Experts of a small language model.
Size: 12 layers, width 384, vocabulary 50257, 155M parameters.
Training: a variant of Adam for the experts, 347M tokens, 5421 steps.
Below are experts of layer 9 (counted from 0) of a mixture-of-experts language model. Rows are named router (the router's row for the expert), gate (a neuron's input weights, with its number), up (a neuron's input weights, with its number) and show model dimensions 192-239. Each number is 500 + 50 x the weight over its row's rms, rounded and kept within 0 to 999. Numbers have three digits each.
Before each expert's rows: "comes after" lists some tokens at least twice as common just before its tokens as in all text. This comes from a sample of Wikipedia text that the model never trained on. Tokens count by the router's weight.

# expert 14
comes after: "\n", "-", "\n\n", "=", " was", ")\n\n"
router:462478403533454514562465466573481471570507550497548502457322536415497508503450508540442517583541468546411421513499483462355449423533472593441582
gate0:511465517633577469444519593414503454520425414457500490520527513465522529481427466512481453542513604504399513562594549415463571597435576422516467
up0:567494513526507503452439548538482510580525512493526476515524477430429579449446440549514537522456603415565569551479534463431556471585483486522540
gate1:533515418551574564505494343557479451516614459564528520451491559469566464489515510573522555472467522535512481475489592481512513531412462514465439
up1:426441545527420512532456596447443488494458564365518537525456480494490571540470477480490478493518512471514539552487468559488494446572473465476481
gate2:503552443475541474452446547510513431441523487449465468437482407487432454436491519401453447514503498577526450522439574489400419530529509466477443
up2:575449557498536575432592501540515593418574598508573464702485552552493564496552531527552447515550594446470522535582506409512565554433482466499543
gate3:547398494601516548507557503592432469498491538417549477521466577512613539549463437545572532446406503529493454631526516581483422536420473562452493
up3:552537516470567465442520556548506508476540439504470392548523463530492445420527524440490476406434528564527464502499563494466502557444549506576470
gate4:559514430491480437511591553467438402524487453579522486524502542443508483537519521521452590529513432469473489563442528560440522423505455495485531
up4:498524494440482548508594530509513536598431447505521437590408518535379481411548522455521497481464431465523537489443565492524483340570518452492542
gate5:428523536525462501564417434591559425593555571491579527549567555407510539496545545455452495513521478529345480440556477527461500521347443563455546
up5:440495512516508438499426466542619476493547513498590538470578526480497466464566556399438447505505554544385430443537485505444557572439491538533515
gate6:510535468441410438432513508566482471428459493553437503457473464516487454543525490464492503419508511580540515514513465437472518487494472428476430
up6:489446438492457393555566552530517507507485478478525592555508480509568527493380464461452477369517505567518567507536497545568520435467533438530564
gate7:521422482550507523488511524474536539467545500506458507459574536532528498437384535477517458511504436566545492553503536543447632460579499432531559
up7:512534500491572556460505506504492594502477452576419583407505503550427494490393532474506478508464473588629523483476528387430564500574478442570549
gate8:451460530463509508504587549437613535586561464468562457581593613521529494457547501440462484515443424370512485593404469460568477442558471467462565
up8:516527586500534561507547483520547553555392439608491464534527547437452500467589561431484442518310496462493520510384495459606480442521525551497485
gate9:476385550618507533493408482509556415541524494465473536432459437520507551517476475549521444481464528502514596494520386536534542543474419457456544
up9:563649498505480533502469567467458524382539436483511446568447594551547410417527497549500543582468490387506454456541521523455449434538471549430493
gate10:480538491496521452420552471458519465482563421543507582489536451529523454519423483417426571493567434496565512480484438444442594439541503474457501
up10:570496405511527482424521608522658529459511530569576517512468540420527458411489571472431549474399502445467457494536503505422542459507502448529501
gate11:529520487549457446623457550540482569494634553445554454479492410492507604525519504604477530427555475438541511513529530439509483565466463616486445
up11:530555491488526467525401545551550569444537496517511471501539395535497472456505543510455491398523488469497506425527573462514448520458520576559455
gate12:428497485515540563481437547539460487409511526488494450531400493566483528390527497559524454500460533495483478469537516472542540463465586421553459
up12:408534488501523450491519459463588599473583444424549572457434540516566476482539484486518557525478493437470478434578460474520618471421471532523356
gate13:544651500519544431408460526475527460490456418480468482492506521440471444506574517511450470494479506589504471497513580480401518498463500556465514
up13:513529609584543453451427540553499492493567469498432445480518549602466510519552407532499517428537500557476467507593555479489557488501581454524511
gate14:586557542585446477522516548392573524489382515528542503555572444404514537485530495551464498522591516515543480551365507476460558531473475519474468
up14:480467537595492497439465485541495486564531559509566462403436542543436521499518595450626541470532546486506543548537438489530491561552536484474465

# expert 79
comes after: " |", "|", " New", ":", " at", " Mount"
router:475480497512461515553532377542443481438424560495496437502489537452528559527473391495529552415479506561457498493491527533464404511528506521470547
gate0:529414468630514457466462535461505481488542436540513470456410579459508534499483410529493487481568547520407516502554493540466490597481588461500503
up0:553511556510548565473509546484494462613544497475489547569569449443395521448420450523453497386514494461608493527528508469460606458494504489542498
gate1:602429394631557582462511444618585501553633490547546434398442552448490472473518438580567490456446446549458441413544533565584620509496509511484507
up1:403461524466416541540482533475428491465438527414526616551451488497591565569428537507433562588500538449576549575453462487431417484536474500443466
gate2:535594459510535470515496540555517407380497505364479418461510367439456517429513499433470514479531522570517459496509593500453563510486532451521469
up2:489426468498597504395548515469524560393546497529578501640561569621528474493540545508442462469525622421514562488489500469550535561468539544505483
gate3:527456491582503536475505439549553369509589441422582474486511527478630494560467476541548543493431486529522389503466573516466524498449471601451543
up3:547544557475557449450513506541570488470587364479471393525546438527501421418545505452512456403465520556530466448496626486471542500412556491575488
gate4:529523502446509418501588541515517438516493487604530538539530504480567515514436563457463580479547476559406504619467504595453516538433419525497446
up4:417494482449525504513642483555536561509409531418542538555452493596523495434539500449551478405493507539454631442543524539536476382460521487506447
gate5:460475500487437521568451483588562441628494476476562601502504591463422470488536501492485486531448471504440602500452472446466487534450414595459521
up5:500434534486507463494447531494597454503502484457517588538553527527421408453558519397505448478413592541471551493427529469444531547460534586548516
gate6:487494491513460442472512421554499437429465481582489488409529513518506473571483521477464503447557564554486539487574511346524510481516436474482494
up6:522484385461498382517494682520506566470530452387514543598593451459618506459478423470461449413481529617548502453602552535630443438425561439539472
gate7:497452444560529470515489537516572545447594481503510527453520508522561497419437482479508444505532468555611435561479408610509528460530483457488483
up7:526521418540561465509505472518523564458460474505485637423467498561537508492477463456430496479419463550534515529450465401557508485521415534498438
gate8:457476442437490478523510456445592542504575474456527501535496566526472526473461533451472494494467446508561568529476401507506437464657526451475528
up8:563470491462511514547480460564472542490413490585477493532471518431487550529527537452490511489258524472510507486422450502506412473594566453490473
gate9:489404542541550468505445498468575381471559471463436488495491491495496502467448485498552434489480508516474550451545457444486565609483445444470467
up9:589569482544481504501449560533511489447470451490495528493401492529505374452560526551552460573543377397478433474570563520513452507492413583469523
gate10:373535527499529485486511446445472447503521465566515588408592459495508481528465468449458468484542447492566610437533501483548530505471410566481545
up10:490480424532537458467487603498544555417498543579577502499510500435542541398484547475498520463444554525482445445498476519526489491412496461569540
gate11:515520543646449461604536546534560519515558505464512457490474445485457491520504471564518530480554482461510422522604575481494512552475492500480407
up11:535540542534535458492495527531568549488502429484452482485530415542449409442524529462480489401552498482488491453549659470500482502393527508573419
gate12:512500520487496554481427472519489508342585490597552484499417516564541521411513514501507501543453553512489524418522501530498513482466584571519504
up12:493454418486521434467537493510566547453492513447479519493422555511495502504439513501551546569483385426497441486569385545558548487494383473492457
gate13:573577574518511423472444569571472542553422415466442512457551537559493519583575504583528477459622512539539403516504585450518495581498505538506485
up13:538530640519541502467409541567442529484529478472464503526557535599495538525556459546566499450604563524527484578571510434503541518509493473532529
gate14:587540553578463474476494513411642451435392522541495503541478418408521496489517507503493448483492467495595465545437456483450558469490428478480516
up14:574570584557483457503458494492594441543544512637514456522487461449397461467521597520520480525563462462586487527584500477406487472551486454506486

# expert 120
comes after: ".", ",", " of", " by", " is", ".\n\n"
router:447470429589471531575533421461470448520507493542476447537419558512542537619455377585532505406441507450525467557575535514395463461435398548468632
gate0:481511542600517429427525595409541524538526420542488506520451516449513514439438460517435463524535521499436441511564517438452601611444564454528559
up0:649498480500544508567387443534483468589528527539545436489536461422437577412450408541479575398492555473684493507535471487447511390578498541517522
gate1:557510463547559488482490470515553447508555561585602520477517601488481457521530470564540455515466520474540489458488565565532599524550449527461539
up1:413461508501420586533510514504438545478501478408450544529439426487539602515453474513494574499540489502519494580509451492436384468493478447484403
gate2:547521467443538445466513458510515481486496521464470540483493424520429461422478547391351518501508461509531515537474528497450505440485460530508520
up2:540447539489587514458539477456504570475526542557552457736507561559481514550543521489469432604602574442394503507504489421503648537475430573490441
gate3:410475506564439548501467537533449493525439519421547457521503622498573574547520379530532526514523445546456426527397459612577471478504306509438506
up3:456548533447538459459491542517533525481529426502451386548555489536461465455575461454512439423503491581508481496451536525531516487455458467558483
gate4:553585454403491415515511534448481399472514442547515482535498455414525514559491527504447584460571424561520499570517504581455532479398431427486480
up4:497539501483473488553562483517534570531509459461564481570484504488482472414532451483584476405468446497528505497538559522608459457492562537511456
gate5:494466516462447527499436529594507461564528456548521595508520545463492491479491495477516496525446500467413563474455476463394453605418455539481464
up5:513461526464513437464436520528576439508550439510533580495570515518453443480527550373522482452450599519452503458440495449427476573451523511562454
gate6:513529551493505436478562372536501447331494521500429547438517509488465474561407434481465483520534554539458472570522552413531650415499470437485487
up6:479453452435431432506472640570502547512426510440579537426528550410552488524475562489463463410547481558535505457553494542518483446446530488504535
gate7:481419426505573489488488511497534568398553494420503528455558541500509493386413503419443493427470424541525475512486465654477529463473490513520510
up7:518488468512509527516529483481481527478486436526479666423489453521519558478492430533500525458516447519520423524533508443507464494487497539515559
gate8:452473508470523418548569476454550547598655457442529446511480482552486459489528514455498473464492488480542493560474516454515458514616479481517555
up8:494473532499496523503496491604505578549435512544498507496458467429466529516561525475541501519367472487432542517469450433561445586554565489499464
gate9:463438572581514525519396450438516390459487495504475540483483493557471477475476509489489461534443540545470553457519430489494615531496443458485459
up9:586584458536502534492410536446480491500568409464515515518405483558593420475484591578480432488484481362556513495547556474512436430464430588466564
gate10:507554477521473418535487480515552493511524468515522507437521412538550513554494513430417524460532457519488594510531487423549544488509422497467495
up10:584507415532510504530433621563591519494417524563617478410486593381537534483479595480485510468325615446455484491540550432466552409477524414538560
gate11:444526622619469409596508503546514614539548587464530457499452479594474540534500531583524492466567460464487430495531524508433472537477438499484419
up11:522545523497520432535464505567587578519517459497470466527486411596474493469526551505480490406515523500479525475514608482436471535439483495564414
gate12:493546515572514544464547510512500475390660458519428493500429539515502523437485470513527513512511547533479538418558513439583547543540538483558415
up12:515555483553499462414472472392520522464579442455490531480418554461569446482487444505482537489452415416623388495510478461608563527534444506541442
gate13:459585548490511476361441500541485567568437458490491530449542497532438568562554496574469493473596477603486521458557514507508583501418492548537435
up13:391519589546507506402447502532453548490527475514474496471546433597436596523550438558489510431601555589452531537669538510482578461426544446574488
gate14:583523487661479490449487555489561535435387513544452482516512475490588490495537540579494462445456547452509523504438490465505547585531429581470544
up14:497464553569436458514498417519571457645617567626547447510533511462326555498510560501552517579534485494529519542496475503467498482566485542442420

# expert 75
comes after: "1", " |", "9", "2", "0", "age"
router:518477457537458471527478522477481472470536509445481457536394479486500580510453421570434598487529481424496427507489451538525411473509449498453566
gate0:502461597680513467474538611410518514580472504560525512531515513511428511490490503593457491505615582459498436508531494433426535582452606444511430
up0:537427458447540493502417562455407545639510577471509472496512485506408525437443516532444518446495502469602488562498528436415438518529613476529496
gate1:461475434641536497491486447521571420542604541573567518492552632489540455509515473579606493517481549519483486447518537509517560522494546554481459
up1:463471519427427567555549510484406536497486471406499560476434422460511558575445521484450513558478451493579535563457476555431424445533458471458498
gate2:564537500501544430416548594527510524447536433432437501488459465461418482457522572418422516514538517551491502486459557473411455527496581508523512
up2:499422509475550514479491542428491547477580600516479459667564524568507531513541483538544518517514605395488495502485539437559558537459512428512426
gate3:506446498563461485521492459518528433507518457452524452446494528463569518555431462506557555511448489572544451503443448564488501470483435546451522
up3:525550546463547432467476522524558521453569379493464387518528433522469438426530523435504488432468510578530476458452535503471521491441541468580484
gate4:552544529512469399521582594444496410492507480538504592524503438499568467501530543486451571440570472538481429581490468561443604479430396477482487
up4:478512484410528567472549454507548517495396515435524480587495497529538537416513445496546534434469407540520585490515534517623461479496488520478523
gate5:452456505503401504552487392603592441551535485477541561510461489430477548496530491521479478542470518531471529441443545573508446567407399599490519
up5:547522500475506440440503472575626464434492494533500547525548490490393463427557556405451520494492584499492464417442584500497530580416482528568530
gate6:475510499497438493412554369552506442428450569610578449489522512519482529536483544434504496428584551591502449463502431356518534522508420488455436
up6:492490459497457404470496549537509502492497562475568543531539590474516581456464472427450494389552469628527488524490480461591494489429557455528423
gate7:497411468561507447424460549495460559396484467491490537394463543495572508459371533493515447478538472507495478505537562555550479446477509501521513
up7:497513428473538501510509505473501549477544498413468572479458469565536492454513472481416526480485502554509512501447452394485529434495471525536519
gate8:411485398436545470537524442489538462547601428567462393515475543501507498510525560389527541506466417462531429488480455406539563573599429470486545
up8:607471488484508510536525547486535567582459523569491446488486439445427508492561591493525511520346489453516496552391503502516511536559571503481503
gate9:446408543550505536551417478448531435496556415501464502495496538517531518548443483492503455468409489481479559428574409515473583484508475428471461
up9:554614486512517522484442466524481436391513362500488493577436455530538452487555533486511465521478474409464506444627571512423509460458459510506503
gate10:464491492467506450521488447417564474513580422515490537469486430501579485518458465454507521462548413485530520444520474518516502477554455524473510
up10:538465456540479482491465572556554566482522514549523550448462545414618542414473451486493537446367556490426484489475475529501571443447475408535460
gate11:556491563605469439517494570496523569458516553469513487520522451432500439541552559543510587441619533504514411501557443469454465534457531549508477
up11:532507554509545436415414562550559584430488483496432499529541425509479406482541593508460549449521547479485513451505599467451500497419553507565458
gate12:457472487531503479441451533529445556406574453504493508536422448633530551400505438584499524455455541494468529428551495370489508548453532466522495
up12:402534430513525484540465528438397531489506491490571583528446552561554473495503479528533506505513453346570414479579458412519542449410457512510412
gate13:567582512468474477433492531435564547530445485458505517514496456482456494516527475555512488427505468594464389505505579477500518531500523536481468
up13:529562571483520553515405543479497496495558476444457451509518463525437527474533456490489496411519565540508480574593583437534507558502521481508493
gate14:544490552649473451474487508397579503501384555534490465534545442484505518489520569597530483431501501492525470517375495522439510537482544540494440
up14:538477525605488507487561547451545458542515519531522467512524494465460519467500560572557511471548547475484502473553485490391546535500510532481433

# expert 27
comes after: ".", " The", " the", "The", " a", ".\n\n"
router:567443470534466521526462442464452484568479471508566459521472506400587512575449456543508501455325432499488509542500503522454475451458534460465518
gate0:472474516642519470478522565455585465504563413519432511524445519418454498532468506549505489515557542504384465482523544541487567554489534452506535
up0:557446543484465512531445508561436547615538518516536487551580474490503567419472402533461504428502502494681539560604435468450488469568516518522473
gate1:557434434575544566501391534486537531557651501546572475502516592511577450471424558578496475474437534471562494455480455531546491523483510564455507
up1:409524531471429551567596481543449478434451518433443561486392442445462571524511451493465570508543469503489508569504574514452491434549428461488440
gate2:521544381476561409454562561508488503456463503408427520497496356530483480368526526403441467461518498547524533526451601465457500529510446482514494
up2:533476509467557559496514432439520611402577529459587480717542540499457597550518458539527483572591541516510508487476520463459544565440495420508523
gate3:487515512533439503555502473515491483600457490503527461505474533506503518513495446550569534481467489561511410665461511520484448553495443534433543
up3:546558550442537442479515543487521527529503401562463382541515486529488426431555525447486447403454514584546484544464576461494521556433543456578477
gate4:628503430426482436514556583458418467570502454601565474527527443437520481516488593490471627487455468510524471560489502532456495507485439485487544
up4:526528433399483477513517515506516591594412521491584456592417497542470513406539523446504487445479505485543592441500546497551503373509536509519488
gate5:453502579509458457538475481556644388613525490485476544545493523472456468461523518506521479584483479510490567421476513548479558533402405651479474
up5:485496562535523380473469491522660418481563483506485568479561521518396452442550526422523471539478569510467565381468537521499567549450470614527459
gate6:532481566510464463489496475512418457469489536539429491442504517429494470542422444473486523446569537598490511498499517382519643473479450416455480
up6:486468414473449352496539609564522377494500510406499505487548523397523507481437426494443488403493471590494454503511501529562545449500541445487501
gate7:532398404533521414480501522506546572454492484461486540520564534559544508437495536417557454484514430522470409492524441544532522489498498487515529
up7:523481424519530476449535539522523574460487449478465553417432469596484534465478526474381553451418489572564495498470515395501418487498539515541460
gate8:428423505507508501547511448453520464577627523438538461521505538457480532473533526455541465518463441447510533517513455499522462543604483481462547
up8:517450545552505544534481423533513451555474542527537507552516468390409555491548557490563475534312503409468520472500483515529485551542567503475492
gate9:448417523592509548534405493456554466535583445486469570480437495559502475488473457560602431473475531519512540449512423533523490516528398502486520
up9:578600468539506593432451570473498523442553417488531509641383483566518416495579543584452467539495516370487481488603511507440487512435485597490532
gate10:471491566479489409457499504456450413536589473483485524428516488529527479514515473451532476494458398551584532428526473472517561519504421528483532
up10:564545400523448475432537569501568532440445523583554463498530568443497524439517528482473505486425509449415425499471519529490535478501510483548515
gate11:527455560585491444531511505616591479469512525423471501518466446507450491584554530576476455435508522420539468487515411525457504518441517526485409
up11:501482538507510405517451535620621507486489478462459525516528427579505430529555578491489464420478526497491486426453558523462414468432543484532395
gate12:470425542457507497480503514528500496432560504503469499533409450541550489462471484499483503475505497533499531349619502506559569527528534502553418
up12:467537443551503442405484434435499466446529485498519469477433583519524507476451468543489546491437427461504461481471472517554537427492413457494463
gate13:549596523482483471437516550517520542515426408496467498504541479487409522549540500526390461465566563640518446525477535468493566506504513527512456
up13:455434552554498498448477551534582423455600502437442541450525440572449560603563425524497492387479562541462487549604511488462518473457570427485464
gate14:563539532547478481509557443407636502507379532502518473550492484408515499473531578459443429498471471523537553550380480527508537539485475548472536
up14:539497527591486452467440527527561419594615548560509486480453503544425532412540569505561539580488505546537556544481513470443528511499490569460391

# expert 64
comes after: ",", " in", " |", "2", " New", ";"
router:510508472526407493520514552460477491463455527503551449539418515432527574522435407613525532471490509551442456498548494472416442350540519495446477
gate0:530519467619511441501482600510582475545447448559476525508489485403472535507471459518488436470551533551432470498570468450445526581462546432521473
up0:563460508501548514482449537506403499538479470573468564547543472452436586449436464524433483409499537516608535563563514423492564536461510506530501
gate1:507472445538521463469495428567546516578567511588577542470513489488501455470497502510517562521465560545581495475555578443490580462519489494435456
up1:450492521466452599544495525454430489428487491398471527467420502497555535588489471502489466493548426472453534523453458580488431521499440514498491
gate2:533573486473493505468478458521499505451526440480485442472493386512434432400455558476452485473528520518499471512467585496461501558516511482512459
up2:478460508487542541554536479423535564435563512490587486642510552549512517501543525546499433542615591416408496503527488381513589577474473485485468
gate3:550424492538433542514537478540551387485541454449583416481501518516560595559466429545531507487481496520418473505503503513490484522455455516451543
up3:541540553452526438448528523542559487456549373524499381535554415554476472431551498453497442421478533562490476449518570488484552503407544450583469
gate4:584518482488515398469615595450480488513476428519566568524526491471564501549476559471459614439489453526451492605452488554420506497432497470477433
up4:478558409396528497455582512518550595494408501450563457588429462497450491417502507453477510405456450534493579488494566487550476362462547477502421
gate5:502456515492429507476419447630552347590584497480540543489452533459440495478549516468497452573460399501455568417483499560468472571473405586458428
up5:521493530492528443425432479535590427535561487512522586471522523504404433445543519375496454526472491550504538424466519539453530577448471550519404
gate6:426530489498470426480506480552487457411531502517494391451531564510504481542511465441510584489559497557483477439540540416518574385460487382468440
up6:451482411516513399546525646509540538517536503433475575514568561441539523468453414456472505423524462582569477428522497537550537444433536395526509
gate7:443459487532518433482400495588540541394593546433523474426521551499554491432447526447443434489499431567615429533502448545478499422575460490526500
up7:455492391508552501523520546448542533541478417499510593484499523529588546472437466443518526415457475579492525442495424416420553531470491501486461
gate8:411498465450517401563509466479523477580549504444515474515565487590461515454491548481504496503521467481543483550534445509515507426641484429492604
up8:573463471532534499513509505531487469546466490548511486519478495530486542520478541489582466517350566492513561537481424521501456488552595451475559
gate9:479428571531471524583438512445506481564571455527493499470443501527492507458464505537509442520422502493487536421490420474544603494588417505455497
up9:560593524481471572443393573462443605465483382504473449577441492617560388447507551577453472536515475433465490444571569489512472485531453612497510
gate10:394525509491460384545479470469537511513577486546497565468511437495529493484445465417482544443547387538515556426517496509630523448581374557476546
up10:562461511543494515485455621465580516484518494562592495441492546404573531408463518474483488457393555503490497507508569498450505462477547431532490
gate11:565542527650499461515599516542525534465575544449494483520462447425448537509518494555481496426581502471484433470494484517389486521448464555470369
up11:561582514554555435435535520563580528440526448510443485549533419501450457446528550471429469399521524477463483430475552474434491546424527507555388
gate12:529453533524530507463517535542462532416568479521537433536417527605543528415484474579518516458508509518448542385569508425565537567539541498512489
up12:475516423534526447535436510402449574542554451368508563498439566545572409512405499476551503540482479381520452477558484517589502494470419531535475
gate13:505600460493439427518461535503563449529465475507503505454488484463504603540523432578476474433608397570549476406510540486461510463494487524468482
up13:510534522543463555491393495538467424409599481512508420512488477557519601505531398560529465352567518574515515521612484476438522506512536452507462
gate14:527534508596474459501525495415594520506506504552479393527517444437518481480550526520479455484539544501517471543358475553501572528494494529456492
up14:532505525668464492484442548591539430573546495568519402507462519521406513469513591495530507521536532531519472544567474461458499502549438582468483

# expert 23
comes after: "==", " |\n", "===", ".\n\n", "Early", " Early"
router:461454442536450549556542438533477469492502561506496492499519513422518506528482503502443519684482514564521442535493422529507470513574448473443531
gate0:466444557636499444484496586460560470549534415528454509541502500440544486503470460514434468471557525510408481528554504437507504636502636439505489
up0:509486565515523559547453574449420556608597453561497493494565502436430573436399445535475508422498535452637551553543488450510548519566526457562506
gate1:563526412559550490542425431560519503509663483488565563552513486457559440478451534576489473455390509512510553488467540492540589497557487561470504
up1:414449526511449580472558530496396534482376498457505552476446524508554568546474454481513522518564507498569485547508492539440433473489460453451488
gate2:508499437490504466486469560586541537506464505429465430452422428581502453444527499431441490396524466575430501505511582484348445563594495460486510
up2:532510527497569524473530486479424551336591551524515505671533516576518552499521515553525472543513562456561488511528496438587558537421497539505451
gate3:482469466585468519533552494601503501504528494348575509466541518504575523512465454523535482477450522565507440549492501571498451537493454586440583
up3:495562541468547435473529534575548529467569401493477412509577436528476432407553513435499437441467525601535480464480576491496521545471532489571514
gate4:580537525504502447488532584432447394524491433570485513593517485372549469491464536474472642505456383504434486607462467550418469484408447427474463
up4:539539548453541533447621509491556488550447474470557425587453464450478462394535540424504512523491414507505491426455531450526448389456540514493421
gate5:477491628509416500537455510590503345506545471456563535560479547432470495473484505488548445555445425495496557410428468562456504583435432540493459
up5:520465603491496466480428552533575402458570510479549545520532527488480475445519532386467469563426534561487509430411476523485552607478467492544453
gate6:490522585515465493516470468499504382380455501526453474479521467508472478518458515463481503480501551576566522469511535433446548478465521401449505
up6:428478498504459428486482622561561427552489528490473570475554443411523527468483441494436474391522448563584594480580501518463493483453500397469490
gate7:503489367557542457534442516539491528451529445467546540472537497477590471406391510482470430485518443581504466527491495572545589446498451469516520
up7:513536392522570480546434497475540591530489460546486574362460465491516539478430478484459537491498481608564466493441475387512540518517446512525484
gate8:416443494426517460488556447428507543534601544458589512474496538546471474445540528443453452449612462473552566585514467482468512506578471415491515
up8:469457503481512481482513448490505583577471629576557566509473447448436475461512542464490461489348536486512533506488466512518523509540555503520503
gate9:426436578517520498586396554504521503529572478478453460470480537511499521462432507525535473481450509478528571482541388496481602471509445438455513
up9:607533497521485493426365598510512519384531454461523420581442498569521398397531568529477449536458507377487400458578477494442490402523531495485528
gate10:412539462494512417529507442502516481526493501470552609426510464489568517515465476424425424462550436522505580464557492483496450441523442520472482
up10:592411552536460489435448652537576508459480502568552494515477527434531529417433539511533563397439524457420478486525442474508636499487523444518562
gate11:473483544622507447553540523557541518533553532450561497553476447483498532509515501607573495479506503428454460498551534531439558513469495483479474
up11:470553518491574424493468533609616523496517468496454504505554448510468448483566548454461471490437492508457504364464547483440475500417515480524434
gate12:478476455502488502473406545602499499360587494531532424572431483606519532415501500517498522448533496539444517482569527482516496519513561446520479
up12:520560489515535468496466504463446525488581487501545483541416572480491420500446550493544525553478397367522442438603455497620585480415402520528376
gate13:531559545513531454413495545479510551514437445472480517520564477418476505527543496548433485477544492527564465468515592479478492512445550584500454
up13:496494628559510483473469516520505522519595475462454515503578505503486543512531415517498500450565512558547534518565543411461544468475584428541484
gate14:514515494599484507514521502422666500464418592544534504517579466477533498500547550504453456506511481456474458506458484504494508500514446570488469
up14:427512516605449559530507460518581458558586544590567511433524499513426570503535567510546548549491446468482519552602490474493477524563511525458408

# expert 80
comes after: " |", "4", ".", "3", "2", "5"
router:544501527542510508533505570458383504504504571413493512540440497467525543506508453550481515456519452393481472592530528532570402497500417458452530
gate0:531462496677514475469502567438591497593532431540496536550480517403458516496444543504492498487609546491442471494546533472433545608473552452518457
up0:573457507531496512483444544465499530570500457509508497386482561388454579458425501494440525439488463523644532569529444478512550505517544524503502
gate1:487471336598566531478507470540522527510562494501512449511525605417518537490527487645568489430361545491496449418505559529517576551498510521470458
up1:466450571450412547519512464506449496470430506505501637479421405506526488574430499438463548598585475523541562548507463528443431416522412465491507
gate2:491573437470511498429494498510493513439426519516478523593499389506432497423542504399485470503539531515400474489543571494474553504484509453524476
up2:519452552503577493527513538443548585495542532429502478598501508505488486505537511505519433548553602459521466432490481387544505597497521415511465
gate3:514455470589479533546468451574448484480470469397565499505516626501509618564515472466538525511447537534523455573436472571434463515451408560410567
up3:528554551458568482485467550546492547437535380494452415556565477543454471425591514428492442421466558536533479512478563494487521517419527494566511
gate4:538497561460462463480536499488479452506450486610519610477563426408502499552501568498474643458496476538471471506458451616457546533447453532483491
up4:410527426465482561531588496471507519539453540456548445598444521601447512447510449486541459482522422522523516506550527517570488364519416535463504
gate5:400448501496422550548455436524556339631509519465566532509537506485488456494512525489586433596489391482510530496500466540513475566475408554456460
up5:469528565433550518451411520513570460508526533495506542540588490532404407403567592408486458503514494499506488461437556491514488591445470540566494
gate6:508520558494424513462509376615513419459415521555457446460517509527479491541495502433483484502528591575431438510483504418544559510512487457436453
up6:461492513507460409488509573547607499517513526422494529544564510471519509444478515426421456445502493614527512578439467536602471495480525507511437
gate7:495469445520486454445527513564534486451539540484541521429474528571557532457408550409511402522447486514487424533471476520483499386562467461520536
up7:465502467491582518503522509462538604456562395512494588416484473450583497473481447472418541448525508571567502442456490437500491526460367536527494
gate8:484482462482509465444495494497560457457653590453466485518474524521475514460491538433476515447553464471582505574406470489485475430631416421469636
up8:599464552520485535527486506596484440537502537644493459501481482451464507506530561496530544465386512407554579464369502517563448441595566480492508
gate9:480452506515522513509475514439557472521599500582497510541504448506538472487446471542530449484487466492525576502538346543564502500523432506469508
up9:528631461480540503433462501471526528428603430539517484636473449522558417410521526590519490520570530404525473501611509496513511458461549568485521
gate10:543509550486491405556508525452523449520534462519549517445483485471597478505451541450468530471525393509580517476480477478541463513560435581462467
up10:422430434551469534467496488545558529467483550542535558433544523462477572485444453544553535502454547468412491464537485498451623433481543397500562
gate11:516494491663472450581530537555527519469579522458561471568474472353547512526544513561521536434507441468538416451576491480493414537435512510463403
up11:541539497542528443513474552572532546466545456467483484592509433433502450472533553516473513433501436481524508469505575488478410520429536450530420
gate12:473505425524528587467450512505455541390572396516525448572381543597499507426516481505483502463582514486448555388611459473560558537488566447526497
up12:499541491496531409462511452470500511461596555489484561461443530543504489481426535493535557526456482427544370538498508478519554473473344547510480
gate13:506572470529488431440553536465580522508421491516473555530568458509506485558511522547449457426500444559551415405502520487477566538504559557505517
up13:517511588583529519444449538544462451469681443488425472505574486567441529529537456522487516434484583532513512557600524482502545527492519442531493
gate14:525471511605471459496557506379554469493359544524497455517466429466488532503537525542492526447522502474503439475385527515471590557495472509478506
up14:500473513622480487488492507507526432567570521509529405522439497455438505459531556513564482466594512467477516505576474470460521504492484475481371